{
  "d_expert": 96,
  "normalize_top_k": true,
  "routed_scale": 1.0,
  "router_cosine_scale": 20.0,
  "lr_router": 0.000591,
  "optimizer": "muon_variant",
  "max_grad_norm": 1.0,
  "batch_tokens": 131072,
  "max_steps": 5272
}
Below are experts of layer 11 (counted from 0) of a mixture-of-experts language model. Rows are named router (the router's row for the expert), down (a neuron's output weights, with its number) and show model dimensions 0-63. Each number is 128 + 24 x the weight over its row's rms, rounded and kept within 0 to 255.
After each expert's rows: a language model's description of what the expert responds to. This comes from a sample of Wikipedia text that the model never trained on.

# expert 35
router [153  98 108 135 120 141 142 151 109 144 150 118  95 120 165 174 173 129 112  96 131 144 162 100 189 130 126 160 125 144  92 145 103 101 119 112 147 104 112  78 143  98 151 107 136 108 127 138 120 144 120 158 152 138 112 152 156  82 109 131 139 126  94 116]
down0 [144 177 163 126 105 130 120 163 139 121 132 136 143  86 128 153 141 121 144 126 130 120 108 154 131 165  88 117 119 138 146 143 107 152 119 130 160 165 116 156 129  97 160  91 171 129  84 107 145  64 144 152 161  79 118 109 116 158 159 142  97 129 158 117]
down1 [125 144 147 187 152 123 104  84 142 106 144 144 133 136 112 118 118 145 111 128  70 122 130 136 109 141 152 144 186 145 176  93  94 104 123 137  72 124 116 148 134 128 133 120 141 129 135 144 137 164 124 120 155 130  82 108 122 125 142 137 149 146 125 123]
down2 [160 158 132 144 134 122 150 188 160 116 129 136 129 115  98 146 150 133  83 101 165 126 107 116 143 125 128  94 160 143 138 127 183 161 101 147 159 142 117 125 159  92 133 140  88 128 129  75 175  86  86 138 141 101 140 129 133 108 115  83  99 165 157 134]
down3 [153  96  83 114  82 167 157  79  94 169 170 137 124 160 139 116 161 127 146 128  80 145 115 136 137 113 118 123 120 145  90 161 154 130 166 140 122 130 158 119  99 141 162  80 143 153 104 134  87 119  95  81 137 144 136  91 125 148 129 101 136 140 124 130]
down4 [149 156 116 130 114 133 130 122 118  84 141  90 103 109 153 122 134 143 129 155 137  99 159 155 149 113 121 111 134 108 129 117  46  95 153 110 119 103 168 134 130 119 158  77 146  98 158  81 117 151 115 151 141 121 142 127  91 118 152 117 128  97 104 170]
down5 [102 150 116 143 128  88 166  65 123 132 174 168 165 139 177 114 131 135 129 169 137 154 115 123  88 146 150 163 124  93 116 139 164 128 113 106 135 142  89 135 106  85 129 155 129  94 134 179 100 147 131 141 130 152 113 136 125 108 107 102 109 133 132 134]
down6 [170 118 102 149 134 121 134 112 174 146  91 123 167 109  93 108  70 149 115 104 106 125 143 142 167 161 131 153 148 111 101 123 150 133 113 122 135 126 140 107 124 142  90 153 115 117 123 127 124 133 131 146 177 135 106  93 108 147 154 118 150 128  97  97]
down7 [136 119 121 137 176 143 127 141 167 105 103 105 107 154 142 116 124 117 101 163 123 149 104 137  91 117 111 141 161 128 147 126 138 103 128 112 134 120 132  91 150 159 111 129 142  95 153 136 143 128 133  66 112 136 157 130 125 148 118 113 109 125 144 103]
down8 [142 152  93 137  98 103 106  98 141 125 104 151 130 117 120 115 131 117 119 120  98 147 136 137 120 151 110 102 128 151 151 130 131  73 124 141 173 148 111 158 152  98 127 133  98 162  97 119 125 124 136 139 134 118 110 157  89 135 140 111 119 113 102 154]
down9 [136 121 150 134 167 159 169  97 110 150 118  84 122 136 114 126 173 130 157  98 111 106 141 143 170 120 132 106 159 110 145 163 125 148 162 107 143 134 126 112  88 148 124 149 116  64 134 162 159 110 105 104 121 148  98  99 148 145 147 129 148  99 124 164]
down10 [149 138 165 127 140 119 129 121 141 141 119 103 121 135 104 174 121 142 144 106 136 144 151  59 166 152 148 126 136 108 130 142 144 121 130 114 176 148 134 149 119 114 139 144  60 143 123 125 111 123 159 134 117 147 130 101 114 127 132 143 159 122 126 100]
down11 [151 154 134 127 114 160 134 156 106 141 142 113 124 132  65 119 149  95 101 154 103 157 126 142 154  96 142 124  93 130 122 135 141 127 128 165 157 182  95 128  61  94 145 135 134 132 162 103 156  93 158 136 123 132 116 114 172  98 155 165 112 135 133 116]
down12 [117  90 131 127 116 143 130 105 188 107 115 128  97 128  90 159 164 124 119 111 155 133 142 122  96 147 111  78 146 155 133 146 171 172 138  88 163 111 139 131 102 154 111 110  76 130  74 122 113 112 160 116 134  86 110 170 179 157 125 121  94 117 112 151]
down13 [101 167 171 146 119 173  74 154 150 131  86 119  88 119 134 109 132 108 132  84  71 139 163 145 133 146 129 165  87 123 144 104 134 102 102 128 137 112 112 133 164  96 114 103 156  96 143 124 145 145  96 108 137 151 124 153 118  89  63 117 152 114 156 161]
down14 [106 164 129 156 108 129  91 150 132 113 123 163 120 119 128 138 113  94 136 153 120 146 121 171 102 146 147 141 115 130 137 149 125 128 124 121 156 139 128 160 110  78 117 102 111 108 101 143 171 165 164  99 127 140 157 114  88  89 160 155  73 125 120 128]
down15 [141  78 142  97 145  97 124  86 138 112  98 142 159 128 139 118 142 101 127 140 128 142 122 115 138 156 125 122 131 109 100 106 124 118 119 108 126  94 135 116 132 165 152 144 105 119 128 123  85 131 142 122 137 145 106 119  96 134 131  97  96 143  76 147]
What it handles: First letters or syllables of personal and place names in tables and sports results, such as F(irth), St(ockholm), Kh(aleda), B-ah-amas.

# expert 44
router [146 137 130 144 189 108 118 132 149  95 118 140 102 143 123 153  63 144 104 102 129 161 114 154 168 136 142 127  86 116 145  71 152 155 113 151 136 151 135 141 119 108 141 117 169 163 117  50 116 123 139 172 155 134 109 134 141 128 134  92 146 136 124 132]
down0 [107 135 168 129 109 141 161 122 143 121 121 133  57 142 110 150 139 109 144 144 157 131 157 159 142 119 165 139 106 141 131 139 138 132 156 144  93  97 142 125 112 132 142 126 112 121 147 107  97 187 151 156  97 129 107 142 147 122 136 106 109 141 151 147]
down1 [152 175  96 110 149 128 144 158 118 121 119 113 159 113 160 121 103 138 149 121 134 148 132 147 105 142 145 168 114 176  90 127 144 128 122 186 146 140 129 131 158 102 133 151 155 123 158  90 157  94  80 138 128 152 147 187 129  92 143 159 114 180 180 130]
down2 [115 109 167  98 116 150 179 155 102 144 115 150  88 128 133 164  95 106 123 119 132 128 115 142  93 154 144 157 103  91 157 128 111 194 114 140 117 164 137 137 128 170  90 105 106 125 142 103 142 140 134 114 177 138 143 124  80 100 120 131 139 153 143  98]
down3 [143 116 122  94 120 137 117 113 139 118 169  95 104 139 108 152  96  80  89 126  95 128 145  98 115 146 116 108 152  97 117 126 114 143 144  85 141 126 143 142 101 113 111 131 139 126 144 120  67 178 164 134 135  99 133 110 104 117 142 131 178 168 101 158]
down4 [151  83 133 119 183 124  94 132 139 101 152 163 160 124 129 130 147 118  91 146 109 123 103 145 190 139 117 112 123  99 140 157 103 164 146 134 140 120 142 183 125 128  97 149 125 114 129  68 122 169 111 167  83 145 141 125 113  98  98 141 112 162 152 104]
down5 [117 102 138 169 156 117 146 152 112 163 144 105  93 113 112  99 103 126 154 120 138  87  83 104 119 103 151 131 123  83 151 134 125 126 151  62 133 166 114 142 161 132 168 159 152 130 120  90 164 121 141 161 128 134 149 131 131 142  94  83 101 130 151 145]
down6 [105 123 139 141 161 125 134 174 143 166 176 176 151 127 127 151 100 133 133 119 143 172 139 119 126 101 151 128 149 127 135 143 118 128 179 107 119 157 128 125 162 137 105 133 127 147 102  80 147 140 123  99 161 168 136 139 172 145 165 121 108 115 108 105]
down7 [132 123 111 124 133 125 159 105 157 143 149 101 126 114 110 131 145 140 141 116 112 115  92 191 124 164 111 192 130 131 139 113 152 112  71 129  85 158 125 184 127 193 142 149 128 138 139 129  87  80  82 130 140 143 128 101 160 154 103 126  86 129 129 106]
down8 [177 130 174 106 109 136 151 162 121 113 161 146 101  74 138 143 104 111 156 111 132 106 153 106 125 156 146  86 191 101 164 168  84 139  96 125 155 126 119 135 139 105 114 157 112 147 170 133 133 126 163 108 142  94 122 145 109  92 110 174 134 107 128 157]
down9 [125  84 128 146 100 167  49 125 135 109 101 169 171 106 147  98 125 150 140 175 113  98 116 136 133 113 136 102 161  93 138 141 100 120 137 117 122 151 133 111 140 143 127 141 113 113  93 130 132 114 115 137 121 121 177 124 114  88 112 151 121 145 192 121]
down10 [151 159 114 144 102 119 146 124 126 155  86  97 106 131 150  96 121 118 100 181 122 123 143 112 127 143 140 137 123 143 142 116  93 127  81 112 115 158  80 140 136 107 115 180 160 124  98 152 126 128 144 171 151  94 124 130 123 105 159 117 120  83 116 127]
down11 [169 149 151 123 134 136 156 153 150 139 147 128 116 114 108 115 145 166 116 129 123 127 106  91 123 140 161  84 153 156  99 132 150 143 163  82 125 110 117 120 127 113 119 120 105 142 138 108 119 120  93 121 144 123 125 137 139 131 123  98  99 128 153 126]
down12 [153 134 128 106 156  89 103  79 110 114  78 110 142 140 148  91 147 100 139 156 125 130 145 137 139 113 136 125 143 126 114 102 115 120 171 158 147 134 122 102 126 136 146 140 114 134 132 164 131 115 166 171 135  57 110 157 136 116 155 124 147 100 141 126]
down13 [120 111 129 118 126 157 140 123 130 144 165 106  65 188 156  96 144 148 119 162 141 129 127 156 133 129 172 156 159 114 187 164  59 119 111 152 159 105 130 135 123 136 138 165 140 149  99 138 145 106 157 102 126 124 104 103  89 119 117 114 109 118 139 128]
down14 [139 117 110 125 123 126 143 127 142 140 153 108 124 112 109  97 119 145 125 167 120 119 101 120 134 141 170 120 134 106 157 140 130  98 179 185 126  79 108 150 102 106 104 127 151 141 128 122 147 154 127 128 133 134 191 115 129 132 139 130 196 123 175 114]
down15 [121 126 122 122 123 138 167 119 133 118 144 101 134  90 150 142 182 132 128  89 160 150 135 104 164 166 149 125 159 117 124 153 140  76  97 140 113 139 108 104 122 155 111 146 130 154 112 141 105 130 145 162  93  88 124  97 112 134 115 135 191 109 127 119]
What it handles: Dashes opening bulleted list items, table-cell pipes, colons after infobox labels like Location:, Genus:, Label:, and name commas.

# expert 45
router [168  98 154 121 149 129 124 143 156  89 133 159 122 138 100 120 121 141 104 141 135 148 124 110 173 148  90 158 133  90 154 149  93 116 128  83 129  94 183 150 132 131 134 118 147  93 150 127  79 162  98  74 125 174 101 129 115 154 126 117 114  99 116  94]
down0 [118 116 148 132 147 138  92 115 162 112  95 167 115  79  71  90 177 115 157 159 124 158 152 109 121 137 124 137 155  92  93 131 140  87 134 134  92 112  72 118  98 107 118  99 123 153 130 137 136 110 119 107 117 151 110 125 146 113 153 110 165 135 118 173]
down1 [152 124  91 159 136 139 110 157 118 153 120 112 123  97  99 132 132 167 133 128 132 111  71  58 104 148 121 156  99 170 103 135 105 155 131 111  64 145 104 102 154 132 124 154 155  77 146 145 138 132 126 154 117  85 106 178 135 173 138 131 111 137 121 122]
down2 [185  82 127 102 116 153 125 125 106  94 119 146 158 153  91 112 155 104 133 141 129 110 169 127 171 158 113 132 155 100 137 119 148 120  95 112 110 138 130 135 108 110 145 103 145 141 128 123 140 122 110 133 169 106  94 134 139 156 131 121  90 110 143 145]
down3 [178 108 129 158 139  91 127 187 122 158 136 158 124  71 101 158 126  96 141 154 129 141 123 120 124 120 114 133 129 108  99 113 110 141 133 141 150 160 122 142 193 149 158 144 112 128 152 136  77 147 157 111 106 154  89 148 120 109 123 116  66  88 149 127]
down4 [161 101 127  98 154 105 128 125 178 188 126 128 147 135 134 117 121 155 123 120 121 129 113 154 113 119  99 139 121 114 143 123  84  90  84 114  98 112 120 141 176 158 108 105 144 145  85 121 197 117 133 117 129 118 127 144 123 143 148  83 139  90 112  86]
down5 [ 83 100 124 118 152 117 136 100 131 112 114 151 119 117 137 116 126 158 140 116 104 149 116 127 140 133 131 114 112 135 134 117 153 154  81 177 158 107 155 125 119 189  69 148 131 102 160 141 158 124 117  81 117  71 131 116 137 137 137 140 188 101 127 127]
down6 [118 118  95 121 129 131  96 163 137 111  93 144  93 113  76 163 137 141 159 105 116 135 130 104 132 169 175 126 150 115 122 129 145 149 115 150 119 151 144  89 120 108 134  95 121 101 124 128  98 139 128  98 169 113  87 130 159 128 121 115  78 128 131  97]
down7 [168 150 154 160 136 113 138 112 116 177 149 123  97 106 130 123 135 102 133 145 117  85 127 133 139 134  95  91 133 166 125 155 110 118 126 148 142 123 138 120  99 128  93 142 127 113 118 139 113 111 123 111 115 139 106 133 121 103 146 113 126 129 136 145]
down8 [ 93 118 115 106 131 167 181 147 125 144 130 113 100 121  95 130 120  86 126  73 106 148 108 136 104 141 126 140 119 123  97 129 128 126  91 151 124 131 118  85  85 125 138 176 142 163 150 126 102 118  89 155 144 162 110 146 162 110  94 164 158 147 130 141]
down9 [132 137  94 134 124 127 130 122 172 117 109 110 109 149 130 131 167 109 136 150 136 113 159 151 126 100 118 153 115  80 125 144 137 152 125 102  85  83 165 114 125 156 112 111 148 135 134 120 118 168 117 153 191 141 168 134 171 134 168 105 102 147 110  66]
down10 [169 154 120  91 138  94 112 202 117 118 147 137 132  87 154 135 132 149 125 112 166 107 154 138 156 138 136  86 122 120 141 134 111 139 142 115 103 131 113 162 128 160 112 145  99 130 158 120  99 100 147  65 153  97 121 178 141 166 146 143 122  93 114 133]
down11 [151 128 171 202 135 145 128 165 138 113 157 125 136 162 142 152 161 136  80 133 118 153 134 127 130 150 148 164  91 128 151  99  83 150 136 170 149 136 148 131 131 128 140 147 160  96 163 138  96  99 121 147 115 149 128 113 138 157  48 115 119 132 171 147]
down12 [143 116 131 153 144 105 117 132 121 138 155 148 110 104 189 147 131 110 133 103 119 144 149 156 158 143 129 157 146  89 145 109  96 153 131 155 136 114 147 102  86 108 130 125 129 103 138 156 120 163 118 107 147 125 146 150 109 110 105 153 123  55 127 134]
down13 [141 148 162 133 169 152 161 118 153 124 147 127 102 129  95 184 146 180  93 109 137 167 131 128 133 123 143 150 166 108 104 161 177 142 137 137 124 124 123 114 122 135 112 123 130 145  82 144 145 135 136 101  97 160 148 110 140 120 148 142 135 152 149 153]
down14 [134 128 145 131 136 114 106 151 139 141 112 140 108 133  94 128 133 115 165 137 110 116  72 134 159  96 158 118 144 130 114 154 101 135 134 140 168 163 158 125 143 146 157 127 142  74 168  99  71  97 108 133 123 153  87  86 146 129 110  88 147 150 131 104]
down15 [120 135 132 115 108 150 121 114 117  80 128 161 150 151 126 103 113  96 167 167 116 138 120 127 171 185 164  91 149  93 172 100 127 128 191 125 142 156 153 112 112 142 126 135 116 134 110 150 152  89 148  56 133 137 130 114 155 107 145 187 132 128 107 140]
What it handles: L and l letter pieces inside or starting names, often Slavic or foreign, such as Lewfest, Limit, Mishler, Dragoljić, Bangalore.

# expert 59
router [180 126 127 132 115 127 172 162 112 146 136 165 128 108 102 132 141  99 111  74  98 156 128 107  82 129 115 111 155  98 117 160 118 177 131 142 116 144 116  78 140 153  94  98 112 118 140 149 127 160 107 142 135 155 101 106 133  95 135 124  81 105  92  81]
down0 [129 128 151 136 134 109 123 143 115 126 135 148 152 124  71 134 144 160 162 121 102 113 134 134 118 154 110 122 114 170 131 133 150 146 142 110 168 123 114 147 171 175 109 122 161  96 118 122 168 127 115 122 152  90 110 122 126 158 153 147 140 141 113 146]
down1 [102 148 111 138 109  99 153 124 153 135 102 131 153 165 160 100 118 139 144 184 185 126 147 147 142 118 175 131 163 124 118 124 105 158 110 146 145 139 134 128 120 186 123 140 137 149 120 107 111 165 135 150 112  85 127 139 133 109 142 117 151 133 135 142]
down2 [115 126 116 118  88 133 127 110 111 125 137 144 134 126  85  85  91 141 156 132 142 146 112  74 121 136 142 168  78 123 133 116  79 142 115 155 119 143 141 139 154  98 133 152 131 164 126 130  92 140 172 148 137 118 161 164 122 112 147 145  97  84 144  80]
down3 [128 119  83 143 122 110 100 134 129 154 151  92 140 150 131 165 136 141  96 109 107 143 197 134 146 164 136 142 129 154 155 147 168 123 139 106  96 160 123  83 168 169 121 149  77 149 172 131 109 153 156 139 151  88  73 101 108 124 148  93  80 111 121 136]
down4 [122 146  86 172 167 162 166 115 166 126 110 142 140  88 114 128 148 144 111 129 113 118 117 117 152 153 157 116  93 136 116  97 131 131 137 186 136 101  81 130 127 102 123 123 117 133 109  98 147 111  99 137 157 130 135 106 111 117 192 137 211 154  98 167]
down5 [113 158 135 136 137 118  93 195 162 144 136 166  91 108 136 129 167 145 138 151 137 148 122 134 110 189 144 121 118 148 119 165 153 116 160  94 114 176 148 104  89 145 130 133  86 135 154 144 125  86 177 119 136 127 162 146  97 130  96 117  90 145  98 125]
down6 [ 93 107 116 125 146 161 114 117 156 112 105 120 115 164  97 103 157 161 130 158 117 176 117 146 144 103 159 114 109 113 119 118  84 109 102 129 179 144 131 119 144 164 150 134 101 111 164 123 145 118 106 139 150 120 108 114  87 104 138 125 108 134 143 136]
down7 [132 148 101  96 146 138 146 128 114 115 126 122 153 136 124 114  99  63 131 128 112 122 115 158 145 134 126 149 124 140 152 166 144 123 122 123 148 110 158 119 136  87 112 190 146 144 101 165 120 111 133 165 124 138 126 149 124 151  81 114 117 131 165 141]
down8 [112  88  98  79 142  99 123 155 121 169 136 104 163 162 119  82 127 106 135 149 113 151 149 162 120  74 143  89 100 132 163 135 127 145 124 131 126 157 107 147 147 120 135 109 117 122  79 154 150 122 101 142 114 145 156 142 125 127 109 144 150  97 137 150]
down9 [131  83 138 116 153 118 128  65 108  87 102 188 138 125 124  82 162 114 133 105 134 190 151 129 143 113 162 191 155 133 130 104 154 161 134  95 154 132 148 131 132 180 142 138 151  84 145 127 100 122 170 115 110 116 161 162 142 129 147 146  93 170 133 157]
down10 [109 115 117 102  87 113  76 151 113 158 137  79 134 148 132 131 100 115 135 108 162 123 155 163 127 156 107 130 112  94 141 120 111 147 112 128 123 134 107 151 137  84 167 164 152 107  99 131 124 132 137 137 138 126 129 130 130 145 187  69 168 119 124 116]
down11 [121 139  87 131 130 146 185 100 129 136 110 136 128 166 161 116 159 127  91 113 102 172 135 143 137 120 159 121 120  77  85 153 132 126 125 105 148 107 111 148 128 138 114 171 116 123 139 121  87 111 113  95 108 154 100 148 122 101 171 180 130 115 116 154]
down12 [115  96  87 150 157 148 146 121 157 178 131 121  88 137 113 157 124 151 114 138 115 133 109 140 166 144 151 115  96 107 132  63 185 164 134 144 141 143 101 138 106 141 127 112 153 128 108 109 129 146 121 172 109 111 139 160 135 150 117 122  89 156 116 170]
down13 [161  96 149 135 177 125 138 116 135  94 142 145 109  81 176 113 118 126 131 170 114 117  98 118 118 134 158 141 136  93 130  91 159 110 133 126 110 122 115 118  95 175 131 154 134 152 155 146  94 137 152 116 126 156 122  89 155 121 168 172 114 123 128 136]
down14 [149 163 146 158 191 140 105 107 113 141 132 124  86  85 111 138 120 114 130  95 108  96 138 155 116  82 131 139  86 141 166 118 106  69  94 121  94 149  89 142 131 151 146  85 112 146 151 141 124 104 123 120 108 133  92  83 107 134 158 142 119 144 143 113]
down15 [ 88 137 178 126 134 106 143 117 100 134 163 119 118 136 124 131 176 129 101 122 157 157 137 146 134 139 118 161 106 124 186 118 166  98 132 145 130 176 124 133 108 133 118 149 119 131 149  99 120 100  86 147 147 106 141 106 107 151  72 143 134 167 171 141]
What it handles: Initial capitals and accented-byte pieces of non-English names (Šolić, Granatellus, Zarati), plus vol-, ext- and int- word starts.

# expert 19
router [172 149 186 108 119 134 160 109 155 128 160 139 112 129 135 132 144 114  82 141 146 122 123 103 140 144 128 112 129 160 139 165 167 127 111  99 127 131 185  74 140 141 122 150 140 172 162 127  83 146 158 109 133 187 108 146 118 116 145 134 161 145 137  99]
down0 [112  95 154  99 144 101 147 152 168 101 116 128 105 140 123 163 164 161 136 156 117 147 154 118 127 109 130 110 134 129 160  99  96 116  91 180 126 143 129 150  98 127 112 121  87 149 146 123 160  69 126 136 156 128 121 123 104  91 105 106 149 157 125  97]
down1 [134 114 151 131  87 139 133 133 127 129 131 140 137 102 152 149 135 170 136 117 126  88 147  75 158  80 156 160 110 124 124 179 100 121 124 183 170 112 107 177 122 139  77 104 126 158 122 180 117 142 151 145 172 110 112 109 100 147 111 131 129 144 117 152]
down2 [146 110 121 140 103 139 155 118 164 143 147 140 122  90 117 159 120 143 142 161 139 146 114 107 140 132 116  98 135 140 141 131 125 139 165  92 135 129 115 132 131 156 119 121 148 141 135 108 136 133 118 111 173  88 181 119 156 136 155 164 144 108 145  99]
down3 [131 162 153 175 136 112 154 114 161 134 118 148 130 116 122  99 112 149  93 133 157 115 133 111 146 139 118 132 153 115 165 147 136  80 174 142 149 105 156 130  79 141 145 137 123 139 102  88 102 122 176 152 141 109 111 128 152 155 116 141 111 166 168  80]
down4 [123 151 150 112 178 112 114 119 156 114 121 154 124 189 113 147 109 125  90 126 125 127 150 150 116  98 125  99 119 107 117  96 110 154 144 136 150  91 114 150 128 133 131 134 164 138 147 137 138 123 140 111 115 147 101  95 159 102 125  86 155 133 140 130]
down5 [118 115 184 147 124 116 133 116 149 155  71 131 111 189 148 118 179 102 142 128  84 127 152  96 111 135 132 132 128 123 112 146 121 133 138  94 134 115 109 108 168 139 125 122 148 123 145 118 102 117 122 161 134 112 125 119  94 105  85 106 159  90  96 106]
down6 [ 98 118 125 118 143 111 135 125 116  83 124 155 148 112 178 114 126 101 127  95  86 114 130 124 149 114 139 138 115 150 128 140 121 137 181 159 113 125 124  88 134 153 133 126 125 133 140 142 115 165 181 101 119 133  92 147 151 157 117 118 139 128 122 143]
down7 [137 151 139 148 112 130 144 107 138 132 179 100 134 131 155 130  86 136 149 150 142 118 119 133 122 153 165 131  75 103 117 104 162 161 133 143 150 118 138 146 100 118 110 143 110 126 109 128  98 165 146 118 146 134 128 107 132 128 121 101 161 132 115 108]
down8 [ 91 114 119 186 150 139  86 139 142 137 130 111 136 123  94 136 139 174 164 130 173  82 126 117 127 159 156 109 151 135  89 132 116  82 171 136 112 151 138 122 110  97 120 129 119 129 137 141 127 146 115 149 114 174 111 148 143 133  99 130 124 101 132 174]
down9 [ 95 114 137 114  88 146 136 128 182  78  98 137 167 133 187 129  90 127 129 126 117 117 140 131 110 129 108 150 148 172 113 169 141 116 129 129 139 105 159  74 135 150 145 122 118  90 111 125  94 101 124 112 119 126 138 151 152 146 101 146 104 108 141 106]
down10 [147 110 159 125 122 165  95 142 124 122 146 134  89 129 105 141 143 155 120 124 141 120 115 133  88 138 144 140 107 119 108 158 120 164 103 137 154 100 115  99 103 141  85 142 128 172  97 141 161 119 150 130  86 171 135 144 141 145 139 105 175 112 119 135]
down11 [ 86 110 166 148 112  87 150 149 106 129 175 157 123 133 178 136 159 107 113 160 142 157 145 115 137 167  97  72 120  93 129 128 138 129 148 121 130 120 132 118 107  98 136 123  78 123 129 166  98 158 139  88 151 111 117 118 106 114  96 140 114 106 137 136]
down12 [135  88 167 157 174 141 118 136 109 149 147 124 148 122  99 128 129  92 141 124 144 119 139 151  92 121 143 148 127 161 117 132 124 130 132 117  75 104  81 144  96 163 110 103  97  95 123 102 139 128 119 120 123 114 101 109 137 149 156 136 119 150 153  99]
down13 [120 157 158 165  76 100 102 116 151 125 117 101 115 114 121 126 100  69  97 125 161 101 173 154 116 113  96 168  93 172 150 133 160 115 162  91 178 160 120  98 137 149 181 134 126 161 157 102 134 158 162 166 143 146 101  80 114 111 142 147 153 137 136 147]
down14 [110 138 148 106 124 144 166  88 140 147 152 136 146 134 172 111 131 155  77  64 144 110 105 177  88 115 144 152 155 130 153 146 114  72  96 155 152 124 139 107 112 134 127 136 114 137 146 138 164 120 156 130  90 149 152 126 150 110  89  75 166 184 125 113]
down15 [129 136 138 130 125 156 131  88 122 107 115 114 132 172 142 121 104 115 146 130 169 155 155 169 160 132  97 115 134 142 146 126 107 107 149 135 172 148  99 104 115 106 131 128 120 145 118 131  90 126 161 137 153 134 146  98  98 109 120 129 152 114 143 146]
What it handles: Word-initial single letters or short onsets, especially R, r, l, pl, sl, after and, to, quotes or was, e.g. R-emains, r-an, sl-aves.

# expert 20
router [157 104 153 142 115 115 124 170 149 141 127 122 126 148 137 144 179 133 162 111 124 150  82 143 135 123 126 162 150 151 119 133 132 115 155 102 133 121  71 129 123 135 127 166 139  87 108 125 144 138 124 132  81 150 149 122 113 164 120 135 131 122 120 122]
down0 [117 129 156 131 153 150 121 123  98 156 133 132 109  87 148 130 103 143 149  79 151 168 166 160 142 107 115 135 164  99 134 154 114 168 118  86 166 122 137 139  90 126 168 180 133  93 104 145 134 164 137 144 121 133  88 116  89 143 125 115 125 114 130 134]
down1 [136 143 145 105  99 113 125  89 103 123 135  88 170 108 121  96 125 150 112 105 153 132 134 137 127 132 119 115 120 148 112 144  78 128 136 135 113 130 147 158  85 136  84 131 118  93 140 131 154 132 144 165 143 117 129 132 138 146 109 146 138 148 146 112]
down2 [122 145 168 101 164 166 122 138 167 166 111 112 118 118 139 126  81 127 120 141 140 112 130 132 128 154 139 127 114 121 133 100 149 135 124 159 136  94  76 115 106 117 116 117 146 126 106 119 157 115 139  67 141 120 173 183 120 170  96 157 132 143 123 110]
down3 [ 98 131  98 122 129 120 116 119  91 114  88 138  98 150 135 114  92 150 126 136 116 129 104 123 140  65 163 123 127 132 130 134 120 134 176 149  91 105 167 121 157 152 105 113 135 150 160 142 132 122 119 140 117 104 108  98 103 125 140  96 142 101  96 133]
down4 [125 129 133 110 121 125  97 127  93 125 133 121 111  86 153 122  95 178 117  79 120  98  75 146 145 149 130 119 135 139 136 115 143 137 104 127 128 131 177 133 164 148 110 127 148 174 137 150 150 142  65 114 132 125 136  86 114  98 116 139  92  93  73 122]
down5 [131 117 172 113 113  88 133 105 127 117  92 152 181 117 138 153 156  82 105  84 129 155  90  88  76 138  95 143 128 119 147 115 133 164 122 126 120  77 138 142  99 113  95  84 128 122  85 124  93 113 122 132 129 130 162 159 124 125 128 175 124 127 118 161]
down6 [116  99 155 122 124 132 145 131 116 164 157 151 111 126 187 141 134 134 127 106  78 185 157 114 140 139 137 158 106 139 131 144  92 130 136 108 118 133 134 135 103 124 123 149 104  96  93 120 109 140 145 148 138 143 139 118  78 112  75 155 117 119  95 160]
down7 [ 78 140 101 165 160 172  84 156 112 124 119 159 117  89 153 137 123 142  82 140 169 120 136  96 153 159 157 114 119 147 129 135 108 140 120 126 134 112 137 155  89 148 127 188 133  48 113 122 140 120 102 129 103 146 124 159 125 165  97 130  84 100 124 126]
down8 [135 133 173 164 157 112 138 150 133 127 119 146 141 119 153 145 100 161 106 131 164 154 141 129 108 152 117 148  81 107 146 153 128 123 161 140 140 113 133 125 129 155 137 152 118  96  69  93 110 100  90 124 116 149 189  99 134 102 123 117  94 171 105 134]
down9 [137 141  79 121 124 151 138 127 123 120 118 121 118 151 164 133 137 128 142 106 132  91 194 139 167 126 150 143 116  52 129 174 146 117 180 117 133 107 131 123 143 136  98 138 158 143 151 119 134  72 121 132 108 103 161 132 130  94 139 121 133  83 111 115]
down10 [100 132 183 121 129  86 106 148 135  88 155 134 121 119 121 110 122 139 130 110 129 128 111 117 105  96 125 121 155 127  96 156 139  90 109 147 131 101 150 144 103 138 157 137 120  83 127 110 135 148 126 141  73 127 142 133 133 132 145 128 123 107 107 108]
down11 [141 118 139 156  64 136 110 138 177 109 118 125 172 171 110 119 143 167 146 109 163 144 136  89 123 147 108 184 142 131 121  89 136 115 133 127 152 120 134 116 112 161 159 100 127 124 131 144 109 148 123 112  98 137 161  98 111 145 128 118 138 129  98 140]
down12 [141 150 108 104 153 142 135 123 160 114 123 151  64 188 116 136 129  91 145 139 146 157 127 137 119  97 118 116  99  97 109 133 142 110 106 147 138 136 135 152 131 103 111 126 131 175 139  97 161 103 126 159 109  98  94 104 118 108 130 146  66 113 124 129]
down13 [139 132 135 108 122 135 148 132 147 120  89 155 123 128  92 127 126 151 116 160 134 121 154 162 116 154 156 109 135 108  99 117 127 102 124 118 168 119 146 121 109 121 125  89 173 142 149 196  83 126 129 102 155 124 163 153 124 110 123 134 149 118 123 159]
down14 [135 109 128 122 171 125  92 154 142  92 153 157 125 174 138 132 137 122 185 117 137 143 164 131 123 111 108  96 150 139 125 102 164 145 116 107 113  89 171 129 130 127 139 121 151 112 159 185 124 141 112 141 127 102 135  90 146 144 162 169 177 110 145 142]
down15 [ 93 124 132  99 105 136 119 159 121 125  71 123 164 152 129 125 163 115 156  85 124 121 126 168  76  94 160  82 184 127 108 160 105 159 145 121 129 114 112 110  79 112 117 123 114 120 145 122  90 111 162 114 199 128 135 143 129 135 137 145 117 103 152 121]
What it handles: Word pieces starting with capital or lowercase S, as in Singles, Calgary-Shaw, Side 3, Boys, often at word or name starts.